{"n_layer": 12, "moe_layers": [2, 3, 4, 5, 6, 7, 8, 9, 10, 11], "routed_scale": 1.0, "norm": "rmsnorm", "positions": "rope", "attn_scale": 0.177, "tie_embeddings": true, "init_std_up": 0.0422, "optimizer": "adamw", "lr_mult_qkv": 0.4, "lr_head": 0.00697, "grad_clip": 1.0, "batch_tokens": 65536, "seq_len": 1024, "doc_mask": true}
Below are experts of layer 3 (counted from 0) of a mixture-of-experts language model. Rows are named up (a neuron's input weights, with its number), down (a neuron's output weights, with its number) and show model dimensions 0-159. Each number is 128 + 32 x the weight over its row's rms, rounded and kept within 0 to 255. Numbers have three digits each.
Before each expert's rows: a language model's description of what the expert responds to. This comes from a sample of Wikipedia text that the model never trained on.

# expert 1
It responds to: Line-start list/table markers. Hyphens opening bullet lines in infobox-style lists, pipes and line breaks starting table rows, plus degree and prime signs in coordinates.
up8:154141063159155158146176121143172099161128164104098164150123105117121149150082149104124155184085092125097083115145104109128113108068107164148088086131167158130107111114096149121112114161108175102158125084190181148152119109159116133100110103138086157124144084117076107171175146052116154153134172178081102114117139082127130070074109145157151175092184144150145126132151119177195093131113163134112061160103135079110148121045183098148150162112153077147084139169103188106145123149066122
down8:195163135111130144175136071123133065161123112147117208125093095117150124142114150099134142176076015115145067119096116109125151123069126139129106129138229129093141101111122157118104126171117104139142094076157182175120123148126091146110111109108102146131188127123121117134171143108155114164122208149133094131115135130158125094099138144098156145057174149111120104145123127129198121209135172098098145173110110116121122115110133103134159152144133066156098187206111153149122136111078189
up9:109159131113140137160130094102145128119093158182138123144083119147177172139121121121157174139155080112105050107114169126164153159161137120134139138121120136118084111149097143107083146087106113146177078125135152105107126066129129119124135134094089104114169088097023134130146179143121064147077125139122090149112146136121178095156144085134142107086145134159089099199096052103125100140154113081239133163146118151097116122067106094132125171152185112148110151192095162093058150099140188
down9:116127137121119105111152140104138093109137083125138153151149195163089120131172129139077093172114139132117145176140073177135133120128145153138192168148138033100148147078193085124128183151182101134132078115132182131134129149111149181170094138149129124100126111191176141126115123083232110106143097108178100145136133173097053103078131143116108115061087145114138089130131156120171127129158132118072134137142149127174088183142093126065155153158097124161089098067102158164150071104108120
up10:121103155101080141140173143121111128160185126133207178108166155083094155104132154120160126164143130188147094131148159084096192112122160042146128133126151147104104132172158087168122149119093107075134108078121126130193106145115137109173164118160062185112094115132097167235137170156158161083158144129114103101123135134108151153156119129145152158091090157119121039129115140147158127130128157143116104156154207047118118114120183076101147117141159123100120153161154111109124074132141180
down10:186155098176145134082102150066122164147103112152100133109101099136160143170092132151117075029135111113056135094090100081119095152126122175122058104105119088118166151056111151143104123131104122151133145131112138122098118103144059151155156106105143096161159146139177181133121159140146150149063112123121103116131102128160146139116146145091155131127148132142060202063160139101044124129131132154147123079099107138114174096155072155167128121056151116183202089141162141123136092137123073
up11:117193163104065098111108109139145094147146129187115116161135101151141110127096164109169096114105141120161127152117138082083102180174160049147125142077166141080185068122059115167100132138125161094070109215079111178134189157079122147123081173118089108154156149122096142101128095156081138093113165060117152138172143154129148191159156148095096115130108132100140107111142137158111121163210077146131131107066141116117117106148119119142125133148087114128080106091097138155083089177120092
down11:148106116146159133165135133189111125142179141138097069129184099160072145101133110133131143090104139135079131082128082201141121114084141155127128145172108150126085185168136166130114145109093068092161134119135135104086103157185127095082142108091119160167127151120164086113144115135165111174104195189135124131150177064154049096072181136093153175180191065146145112149129103115160108128091170072156132150167161148120102174132132076137096061127155100144121118117117138137182154127079113
up12:143101110082137140125126090175135131121192143084104053150129083158117164144104175120134154136106154143183108128191122141061062138107146141117118101121115164157089138128164181131126081157069136127105126063212114178161153107168100119145155125104112086139126131141109109170136162118139131035145132144081158107100155157138157182144113129179133213111139097097159156097153172123100115185132173118134140066112129069156145154105206151140126136098097124094139135149097134071152126145095067
down12:135127111161121159128119144160127108090144089061054086089114164154070139130110213099140126166081114124155080112125112065106145158086078189113119166118120158112120181088116170113115104157063069155133156113074112096116121177099056118124092059091130109133157190142139107113103111120132134190129161149102106152128097074170182116128118132109164148107125119175153151161176169113141118164197139173135156136137129106171153088118148124113123138156146117168141138167130135136163091194071179
up13:126094076086116177149155150176073118137156119180183140165093184063112139090140086106098113152149113103076137126159126085165076084123128100125120083136079145151129125077142099090115109092113125148145180082202147130156191149057134117120108150168145149068045089119120100195128148113125109170129116130079185145126155148139151121174109129156142205115144155098122129186138074183140121148123119125156122115137135088117119125121204088110184114160132123106126163136122088129181111125093176
down13:203153111162074112099070120096124162120119109118104097113121116162142139177074191120092120107166092122115060145056171085171118155145101076122109156106146085072124124119152160124122147139113107143123126116104135108084128046112108172166157050111114069145159132163166177164164111100147143093100099135173092110122142142138119098123130127089117095114085196173112110176140148116120160122137166155160086111164163122186164077123091143174124166114073156184156139134097157070088091123123168

# expert 31
It responds to: Initial word pieces. The first piece of a word or number after a space, such as th, F, P and single digits in tables, e.g. th-rilled, F-lickr, H. Mills.
up89:173206110162059152129158142106156115130154084158168132112131095126150108178125119168112065077134179152109095159122122122065108111106148115133110122139142093125168148108143135141156159173062110074147106132189190190140140111105122161191129120112109113120163174139120156089151137201075122113121108091113203139127085177110176112132188127135088121082109121115101136202089162173151084177164129075118109143114146154115163164150183102127118139068071185150130109144097101130112148143129157
down89:132129135154075096134172114071107142119133091112156126115208193178121109152121146080179115121113160112129116140152093165106162191178095127109106061101150099130166101164143141110082168195116150124120123138093118094162149155083128119127144092137156143174156090101159135083132126189128119170135062112048128089092123134102140175147076142096125116131137094184131132059051072132087151159118122128122109119157087148082112163126070080155155092128109123144110148145081096088114158066091089
up90:149130139131120075143118098079058110181137110095139122228081066136130122159146184099209138144107114230148166148094118154054140114111129125141104098161146125185147130109103127195097119096156124143137087128130126134130142143125080169130062127105126127114146158121058104100168084195139091142112128108136116055117139155097148099111093194106192152119132153058096142140113102071152116154163154156113147144147132120131125150145134165125140170116148113148157121099114143106129168208145127
down90:128162121111201193123134152142144172166144098086152099090171201090178122111141092102151146078156131066117098133069134117115147122147105109114140113136103142123099109173156121168085158135140189168077147107157092089189089099143170090125145104129160183103092114140118186133158140118135140129155148101056224125133091179159114096113127123077109113155086157137120089105136163171138168155092096133123135120085060086131145157170117133120140124141071124074093131079047120117119107096087129
up91:176180116131110111087108124178114130126116061192202133100145097144124100090109117072053123129092159101153116150158126083139173094099098148112160151142156098159119117101085118118189175155052165101090129127160112105064185143165140036136109146142109163103175111113076176149133118094133107156144121141154083130146103117059128114141154122133090135119140195104103097140176164084134096147149097111069150120176156151154138132094132142179145093163092139135113100214119090115159134112142107
down91:180119158191069176122102124111103113056132167099128123076092139107119140155118144197067120113114134138101117131139138113118137156128151135162175152145187076112152068164142125121142145107118143178121109135088096121133109125131119141089202093130045120165152110183109109119068142154156138051113191131142101194142150126077179156111186120102148119119076086134155099118149096129088138098094099149151115072112120087130118153132103087135080171153194137145143082127145094043083115085126124
up92:200106091141152111126100150101100086064140126080123163140138099077163118166050119195182052090142128164182088122149092094132152109181140124117076148143144096156161107116112107127116110092038151173121162094078116130141116124133073132143173128109145159085124136143125056114155157112121079137122128080106183116097104099098139136143115099039134167141098154165099123168118158129102103046135129106110106112106142155127137133095105109145125140175132184097146128154150170135071168063131130
down92:082085154136029113139161065101149116113180104070115087118099159188099117113172142147086132114121125183110182052085124128130152167125132165103115045130119162106162153108175158177133083159121151060121129140136173144091173101108103146178184121154144147136173112140166152097109110132119159122071099105104154124135096153149107147139113111128153099147143100132143111125087143142157104164122093082093132154114100146123120169132122133212097130108054109118044125081094087131138060129126110
up93:144119126111137110129082099124115108108145136119086101159088119142123095121172224139107138146130097180165111139121103184096085140125127121126136097112104154076093167207102219134096146160162116158149103105062161116124132140099117138166095086111161178120065154196159060154098110166149084147143113212126083105129173147120140137105090158171154076122133092132159117138105062087146170124104161127112138133088089141121141097109191102106087108126084138119067178131113194120080129115123149
down93:127075122161122148135103131162079142130106090132090104125133127125143106130160110127176103119110061098125104098176109060185116165135077089074118097169083100124185120137103117124197116183037185140114152152113126119185104164138126133088120118197087121082095098107123202099110118083096088127082136083171144148166129158131169121083123115119177105145151158137144136155111149135188166140135079133163125115116122083114122125081119061051106121140184114068134126116112132104137188184130135
up94:113076110094108106118120125127138072191090102128146110112153115091173108110109145129165140115124108138137208117111126137089092138115154141126105048181134173152165144135133084104124124148123182094112090140114159155118140184122165126101135107117092111105155153092097111077159135170131150085105191130137058134045128168164127132118103122138048155094135200130168098048154166109115125207145133071142188122157152149181128150106121161173161123087164172171129120147155066119124072136104149
down94:104180136115153140127136150120159189130126121135084152116165080127134177129112129241123127146120101149109103114123146054116142097134108096143082162148158073158118176118170141148156156076150109152170060147155123134129139125138120170094147109058125101194145119158068110135103134151128128087117072070106146109085104079127144168083136100057065043135141088115131101164124143124153112161086103103160132155113138137145111124111171118153107215115120171146147153151099160216123168115113142

# expert 5
It responds to: Space before word pieces. Bare space tokens before a split word or a number, as in "Listed weight", "In 1965", "November 15, 1991".
up5:141104074146101117092113097162101107126097093176146136131124112097122108166140159110111124085124151120141143130150150119110126087183170126164105245089154136109137130133160182090168150120159183104147121140186093105144079133111119111103104114149135162200051116141153126145039108091068155125155111082122200137113133154167119196108150109086117138152083129125067145125101143178136115107123128185114091160146118149087128077156136132140106116063085188112131165046121161166131147149152116
down5:116036122118177155119165126116145108167138088137071139109143177129119159078106107141154114135111165090130106084147092118138142187121095164084086056194127118124114154109164125135132064132136110151081126182102230156110138145149164069081159182137126140055113109119080143133178123120185171085113146144131062097146132123158121104146115118191114139115156121151155082103138139111152113172136124129134071088054080125126113130120127111162123135190167127128123091136089074080094128128133173
up6:107120165085111163089130082059166099147099123133157185165112100104147098153088178118158131183090152151130127140153086114098129166109163146165141086156169122158208088101128081152048105158179158137094070104129160173140137147136145120137153101153125133124193116136096104166142176148088135148176163113089133131174142163120178118141135109063107159102095100091131174139182160137125071169170095102111138127084164114114186132114155048133148147093112086171099165103158172090134106147093139
down6:114130138077133168061112096092137089148118116122130171130146126041162137138127147123213125168115131115130101162146098065113114181151142164146156105116178087137138075077125098152105134176131130135073101083150147197141148147115255103157125103130076146121134126142111091164157144140126106120160184098121126120129126136151155103137116112114015178104118137086119169147137143170148106160171042148114112131103121116158163104071120100108102104129098134124124158146125150137154111161075119
up7:075103111106157110161080048100187117087092067152136145138140111119152146150118134096136105135050144106078096132175092149090078125140160140125110162112140122145211136160180136083114149151124169136147056165152089130114143172114119106167093107062113137128165118143143156143103084115165124112119159140107202101045178115098167171126098144119119136127171103092128161136177099120081092148108112124163093118155124124139121129201069092135125140064121175180087139133091073099145161106137107
down7:114151116150177072126184121160146071132143123082087135116113186117137143130168101116173139099157157095127137133075110094126153144115130137109122101116160138108075145095131111161121146108186064154101103111164147174138162128170215124144167178138144141118101083125118125132195162087107144089130071115148099170130075138155089100099126091106048149190104157174136127116106116160177170124119115133135137146122122125182125160116160103085046077180130070079138106107095176122105118119143228
up8:165057117115097138173142136169120047160128079097077127100148088125148156140102132094164235167124115112192155134118097126121121121165135131137126152121158140140150091192064120118119118093080089161180125057069158154125075110144143166127088160128129138116094114118105109128069105148112102174168120158083113091048116113148172106115118111090131133179143163137190111119141150103183121097126147050111192179109130147124127127159094124133125143171126062113137101148164092100114110089138143
down8:123140166099105156061129098128081161114093127124139126165103159005099119100120173120117062132081102094074126186131131138123112135147108132137149110134104069120127087089119122153069222169131180113163135107122099128133138137167190135119145096154081090160165159148169163146153128130131116115109121098176184175131113139088118150095168082120048092141127112122102191161155107204070110181122107130118068088152154129120154097093125091113097106106139167093148126132118112119149124079122148
up9:143142129119086158126101101082137128135095089138124143158125116114109096127135150132153093140104164140128112141151101111103130192117188159144093123146161159179153110101124120144082099150129167176133098081163149166139120157075145165147088132123125119128131140184136079171147099153069176190129122092099075193092186165111210105132180097087107164130068059100112136156142130182088116121143111115091161102085115073125164083100143087115124087090123088191120164085191165123101162205110092
down9:110136128092128165064120075101147095137121131137132179134143132027162141144131149110200133165110123123120108182151115071112121171146135162149144099116169103147111097077135102150114125168141134143074105080157158208128151128115255112154115099132075149117124143147130090161162151120130108116157183101118110119123141133140152110145136110122000175105118145065125163143142144184147098149162032132111090127110125127134148113090125084104124115122099127117118158136125146134137109159071111
up10:098122158114072181109138085089156110168115107155151176147092089102080150125094137147173135142109135148155160186149097085093125169127141126160198170153150117130201085101171093141088134154138119147088154150131143164132112117124146171088100130083094110187146143123143113174139083146059144136171175077123160202179154122136156107134128114065116129127082060111165211173153134150120130129115113109122141098067158090076105102118131089145113130056093115141109165058162116089132141161112136
down10:120155141100102196103141088127126074111122127146159184128141153055147144145108164125183131152131138119108139164136078080093116197119153146160156093111192133137157091100155115145104128172113109161082120078162136212125081147128191135125136106125116132140129139130091054179101102151127107123171205087108129161095154092151166117164149090102007201097123109092130197132138135188142099159148079115124121124119113114138149131085108079131060135111105133092122158099141130127143127135094132

# expert 14
It responds to: Digits in tables, codes. Digits within numbers in scores, attendance figures, chemical identifiers and model names, e.g. 1,500, X360, 16,723.
up10:125112091129131075126141098126121157140061121171169131196109104137126137145120104103144109100085126112177115195125106200149137139090168115210188137150144126160146129155082106145116135138151155106149120192119094175129113130101122112151092139154104143134113136127081070089180164110177164139092164126162062157169143107167139133079105206129149138135127099156158138080152099108080171150053120115108150191131140191144124124160072140103154035081161138155179152136113148080128106160144114
down10:138200157161175170146094167079128116103121187132098119154149158073087165099127129119109072124177117140086131138200127096165129129125073127139129192130132097112148109103140100092136106120139129128146165086092122134098119147144147100119144099113145137087155120144080116208115150118111084146172146140103180112133204132141096104131140102070060121181157163116112115201074119133153118103170169180091161101158166086103102202119161112155167141086138126125134089078177131143191123085076170
up11:140123122080103124139105146100125158134092135176135159109140113101139131091107151144163160075109153005091164121121125069129096070121153107110149143130175129202107131154120140151102168171153139129118125142106085149168122160166142092172139136116073139123124090138117091133136155118109118142142151075183142098121160121103148103159095101141088086110124136132077156168146196121128148127123128015206181142184083159085164152131121126188122150106142083136162150106078130156157181110112207
down11:099214096144147111146115135099089147116139148046094105119141074119150108086123133167088094126134125138074121128117118099070116161119133135180145138158099133110136114119135098103120165086159089146124166109114036154103134110056095090126109131112156128161083074130106136104080062083133105145161140154143089138170161089153150167081059059118176093126124135208123165111111144140186151095126125121156147069075134121106132159137127203150134146097096121105155153067133136089146096189118097
up12:113069156137108123114210103122134112136126139136155100183165133134166129142109176123166137097130097158148138207148038140135116138094130125199114072177156215133110173087118117108154132095198143098136139146128121122056130132086126122077115096103147129124070122124132054121157116131138125127096098132120080099150135128149107177090097136152148136145113111121116116056155105162098150098057182118153172170117102179115138165170068126152100089060126120142138110153126103085083068167117155
down12:136219181127158141115124152086124191128123151129073166096165104144186125156125133129158101127144201120113116150175192102128090115138096088126173188125129105088143042125129126117049125136124136107139102095108116108192121127156140130173096138101123180097177149131119124122083098084120152091168155140114170091127171213138106091135150114136110077143142175100150114160128193083122143146203165133076114107185155109147095114083172142142146103093115149166111106153130088136173177113118130
up13:114133142152090069167188093088109113162102103173073213139112073115117104142132150133139105109121134181145097210133078101141123137108109086216100121121166157154162076131141105108149128116063113084099160128147075214154179175069117118141121140138076120116145078127118070184141144072125099130106141111136136111134119107142148123100156150112148168164149111147146133083146142168092108146100124111113129126182187108118116154143152124114136121113092140151123149150061157046131088179101072
down13:160143167171180103098093148159126126120184116161127087089104163120139140123103101067142155130192135071116092129117130142124073111098052153120111109084115099140117163105131094170086116112153125150108138097068100122132182101182192092112140107136102132130136187067132165155206115124157136127155127125136112115132098146137147110172145172155142064100152081104080086178108119143127141098124107143111173163136108096156152152164121083131145132142127140131110110181204080207137165041060156
up14:093105143101109125178167130117124065109145124106158121139130095149146128109089190153182119089138085094141046133191087154136133204099103100119143089155121103145086085137124091153112114130114166187118143152124137144199087175146121110096116085142101124109171085101150115127153165135143148116224104084123168119142153134137120142113149106114114102112233122125118148094156055166141191098123135046111161165080197118095147116100110185176116163120122106139133134146137150149165087137093111
down14:099165153093182101105120099145177143187129124156115103088127154171144149127098096143141077144156128098130129091036096120102167072118124149130167104189117144123157131146151172154120069152121117094078148167135105085123127096163147161110095151099171156141138111090171118101087140127112090143171142180061115098163089125177125092152117123114168076145091139113078106128107166043110118174089088070058128111128176097124112171071162090154104152156132074105155115138118116187107101191125132
up15:140176099120117106117182104179123133144106104174144140135112103124123164146157123139107122065122104091148180157147148164135173067075222136111170132127198160139093146178162108155157123127121139089144113075175130143117137130094119105066084126156142129130149149115117117170175126088159157211169195080167064164127142108124134077139125132122124127117134113150150116108114120169072228108090104148027129138133131110107179123095132143109161115140181142158150155145151186120156134183104133
down15:114124144124143150096135170113137164126136163090143080101108100127089180056142142180141111131140117112098126105182164107157124144151083119152113140119119155120151096081078143056160148060190150144157167152156093160117156163153169160090125105111106133130156120110127145163107105112136145135152176169108128127185093134100102098154054119094095164165173095148064165145088064152126101150173149132155125158105179087127142170148130131158240157053154131128182147175154090131122170074156144

# expert 33
It responds to: Table cell numbers. Spaces and digits beginning values in pipe-delimited table cells, e.g. population figures, medal counts, statistics after " | ".
up10:101101118108159190133137129140157111140181137095159116137111165154132154110124135153123105108102160114102132133156102117070121049077173139133125072118176130136144135163110123178098176152113165144142169147149114154116189095173134079081129071089140135170125150126124085127111099232073101114152112127147106106138088141136127140187091059193113150138143151099141153175149121123161071186067099151121118114148179099070185161104171141117181135113125122138085196139143159134141203162098101
down10:106182133114120115064111204157152151106123141067149168139121107088124103191147143163118117200193147144163139153097126095186129132116110071119204181155099127112179185137080110136098110085119138131158135111123049123103125120097123076148133102148114070188088143135151127168134132082164087135111093131146141152131138138102133138153152117163147121130139134123106188127115185088105117109198114132146178097119180179139142152159079145189112126132157153156126051085198096160114096107100117
up11:136154131119131155096122224152117129144143105118147135105136113078145118174102149100125127168125164135193189141112176134164151158114090180138140123057101148160144132137128164152103096105128125153130118083115153130105026119135144179157096121109136080121102121081126162087000135118177090142133133176091183165102131131069115129133156134157074096112111142114110082074157132125145155117126133096139128121091127124132147096112156139089085133165086085071165096128164109121088139193133122
down11:142149103078150148171089118116096139132118129150061176134138151123086112106183141138204196122149095123085120144114158133172109159114098095124104121109131108119134137081104093144145159158067156130100115125123166171168133120133219123134144092142122147111157174082117164133132127101106115152146164078099100067172102111103202125062091143106143096121166131096181168185162173176124138138107049082131162146068124140161151157109084147094160118105041176134146155099152123120087168145097164
up12:122124095127142092182082118093122120148135080098075111127155142110103100175103165118120140138080099088125103116099135133097144154140098104166136124049147132146135130124164133104150051148112105122090106122142162146171107156118128129116081221147113083176183086110045162130107161128179173073131167103098110132068147106120169152116156137098119126115135152140070116107174139157147168122132154138176091118113091118113146122167148139112087183085169092156178179118093120162000135141147124
down12:172146137093147109132130084113062191129123106194112137156151185071137146109167125137134141077127130193111175146141205129146080146072141122127073141173115113149102099122089158142129122132124160111101111101173213145081109116116111109074140106137129133090180186134134200130095115090151095164071093037113126127113151122079154189117130114080076122118177096101134090187137147083118114121147085164134098138181169184150123170101114107109113103133124138153164147106111119120079150115101154
up13:096128153113129161136159123111105114141105173118141134117103154105165077146103126156131174125128092093142152086255180115049103102166089133092161066166157110152142146137127167143080122138104133110104134104160132163142175121153109154141186161171161119069152107090083160106027107094107100154148112164113111113104139109177094112077127068121123115173093196084135170136105162128173123116141140144109146103146152137139108109135084083179204197149126094130149131135149147139124170142141136
down13:128122075118147141062118120120091137106136131078117145148109095107162118116074171106148085129139151168148123141133158206153147107077128112105089195123119092045126170097153155143147138134167137142164128174064131125113143111043121084193114131156103104156077177186120143143171145122113146118145093081108087129178160167096087142118098073111102140165180095141141155112122117133083081109112132171115154135108085149150105130220131158131160121107132185153068114135160094118203113166147176
up14:129121083158112129157160153127163156146144078126081156144184143114132161163062108114119161132134140164173127131138146106121167141119140183156069127105164158181175123116135166226136127089075123114128134109184165129183143133115145123121136153147093096154105136122113079111068129134115106135128116098072102153092130165136182096130175163116097152079121152151135113085155126144200149115122110109060064098117109109082185169078156073109178208128123132100036159131134138131082113177096146
down14:170133136081122105174138081148098124134195140150092163194099159133083160150152100116146123168133086166127071102145140153194111139099104110135111146091158115167149168082114126180138208102070152156147069154134186135163094128119174143086141121160123089096147143121095163121127132144113147155157149059084181086182088129106197163118083126098164095152129137117163148156163121206164130112101037171108114167086152134159132125138100109103136163161089138125096149109088176116095160140132127
up15:117119110106096144152176133096144133141144125106106150103069104146134110137140154161096044122100129151158130138105118116060148114148255157141161099186101088206154121102141189099138083158150116104165117094136164101164142069131127118127097172181116169149171111054136077145174171151239133128119146178119124179145100168161138118102138158081139127122152167139151101121130087117140143147123142145100102158138056132107139127132141121086118147164161165141133149120075131154142147137077095
down15:132143147097163129087094103204163080100125116087168154157147162122120142158158053096186124169094088123145099125098087110173175127106057131091101145090130115124134148068164078129160142141103175123132190092153088117074139097167154100101186102153169153116112107162128147195108119132075162128117145076103132177109162110117099090093128134137108129133128156120142126154154122133103081129110117086100172131081134120159082110174142113145138165142059120060155164154074193109089194122078103

# expert 38
It responds to: Spaces before numbers. Standalone spaces and en dashes just before numbers in dates, measurements and stats, e.g. 346 BC, 1845–1918.
up5:086102042086129134138160121147185156117155154122113176112118127101129135094146134129137163163164126187204134130144147134106145121120148120147149156115158135084138158128161105171110183090141138072150129122166140132142114173118140107151198097045146028109105097157067120128085111134182187177145142102118077071136123105103181138113147110147145156150165143111129201099160153156158101141114130114118115185147153151155178073123198123161192123168120086141132109119144140129197105153134176
down5:075093144142124131163115078102131114103113146120152111103123079143147124119126108135048110103122144139105127166079110138172108137086099099114155151185070131119154090094143174111184067086097129118156143166079140061142149120098076175120125189131119132107196140143153174100119142109185107137087114134090177154119084109140080141138068149127175037096133103157123104132111104138148128129116194127131149138140105121097109190184113129117122124097183190165141165162121054099074176082166103
up6:131205140175088140095133164168126163155141063115095152192167152085184099142166142142157120139105180128100148184106102082206051140149123096126146107148118115137175121195177098154119082120195132164150170120124137163181141169115141135153179139129109089138080091136148118146105108078117114139171122095100150169155160121159180128169157107130089130162080159104074119096109076180146131121136096164160148112089108115075113170132141133129078110128084131066156146070167118138114100143093119
down6:128145158098130144099134121088116110145106142141107147155154115050128116151135105136184164160112145135105095190124142097156108185139118142135163103114188094136147100077106078151101150121164147152129093086140130206144130174067240117173145098158046105101142139174113127168142151138117132158142139071096117137145109111151139157160152097082018162121116141089152141118117111156139124170140000144116127129106134145138150118115105091161085125131082120090137151077127177139129100153105135
up7:126145048142127151171118151125130098099101079147142134117109148143183143103117124134123129097125150059117121127161092114160085159083147128166030126077149160125139098144098156124077083132107113144151092092225127117074084161141111126071070166094157141093127182106041108168148129177067140145138115143110161163115129119135121137100191095149150109133147151096135106154130103213109101109125123112173135113128101148086212092118166104117136169072125128155144163130149135104106187148100165
down7:144110105111112097092084062151123139150153140092143162114160108073133143139148147121237163141111112093171116104075132100079141063163141116121162145143130145122125179183168111150141157119115120167102116133085110115132139106191143104190152084152070138138047173155129115100160119160184159094088073086136135138135079188158119119179116153157147139135059126114108108145108162090147176197156098126072165167105146144139147153179161153131062119129096109088135117130118146173139125073159104
up8:142114127105086183102154069082176086139083108150156188158141066069156091156075145115192155168081157172125130184164107091133126151114153139102124155147169077127182090068124128162093133179091175149102105088125152176128181145131174102145103109119085140129177140123116095162150149119110104161163183097082108125116088159153156108133090178079089160078175128082102179162154134133155107183150079100114151150098186135116128135096124090148152128125103127149105171095130158095146122103083116
down8:141147140097144165122138060087123108160098150117138160156129103037166092133131128095200169195111126146116132210120133112135127168121143096129128122110185101110142131112088101173123152157133155117111110092138133206145168173125203085165138099128073127115161156139101122157147140160133106139109151068116136079117123169147122164124130122104101186069110135067148146179109130182149101153123046149080124150083119122164134111113142093194046115136071094093123129095145143120160109154064108
up9:125119180129137120062160144108147088165073066124205140134155041131104118140169144114156123144143051113160172133146144114127144136126108083112161130090138129165087109115138123137131146133156125107120178115153101165196170114146128136193194064096131122059070121137133153108090103088102119109119098105148117059097163109106106140125099146176149101155109190112098137112167100109203112111113121142151119094089180135156135152160109109190121095184074086150135116096112130159181063156161140
down9:098158127144094072183096114130108141091134168126141079159100120066144117062109083140085083128066128144091103165182136147141076202090112126159151123156134078145168087066104184152103099125119121189120097156085151154098142110115129136124124162121134166152194089141094167138147103133089100114135176137067068147116111077125113158106125185164155125126102137163160143180120140186134093035103077175129131107129152104055135156129097109156112135116115096133128151164188135096132125123090163
up10:102108145143195154138176144046132120104171101142182146114229146133145092131116065079136119153104090143135158146150156129227118160102099115143118116169132117107108086135092152155128101136110124125147133150125147105210137136097111101104114096165122178095162139145053096076188155092199126124121128094073086103151166124142129095138151142095124146089149096095120099146108147145148126075121151152117068147096109114157199160161110128185116178150127141145107101133176188130155097072102125
down10:147147118152111092218125127117153138114195151106184067150080169116073164151120118112112154126099158121097133153111146150128150142104134097135155141078128137157179134125099100139133123117128118144031058102093100127105108101146112170151124092120110130166087112083176154046124111141089128146147139168119092131107152052154136092186163082167182129131085171181153154125124176170115134080141158201132180113151097146126135114130134182134203184137141070113084121150134160158094120168126129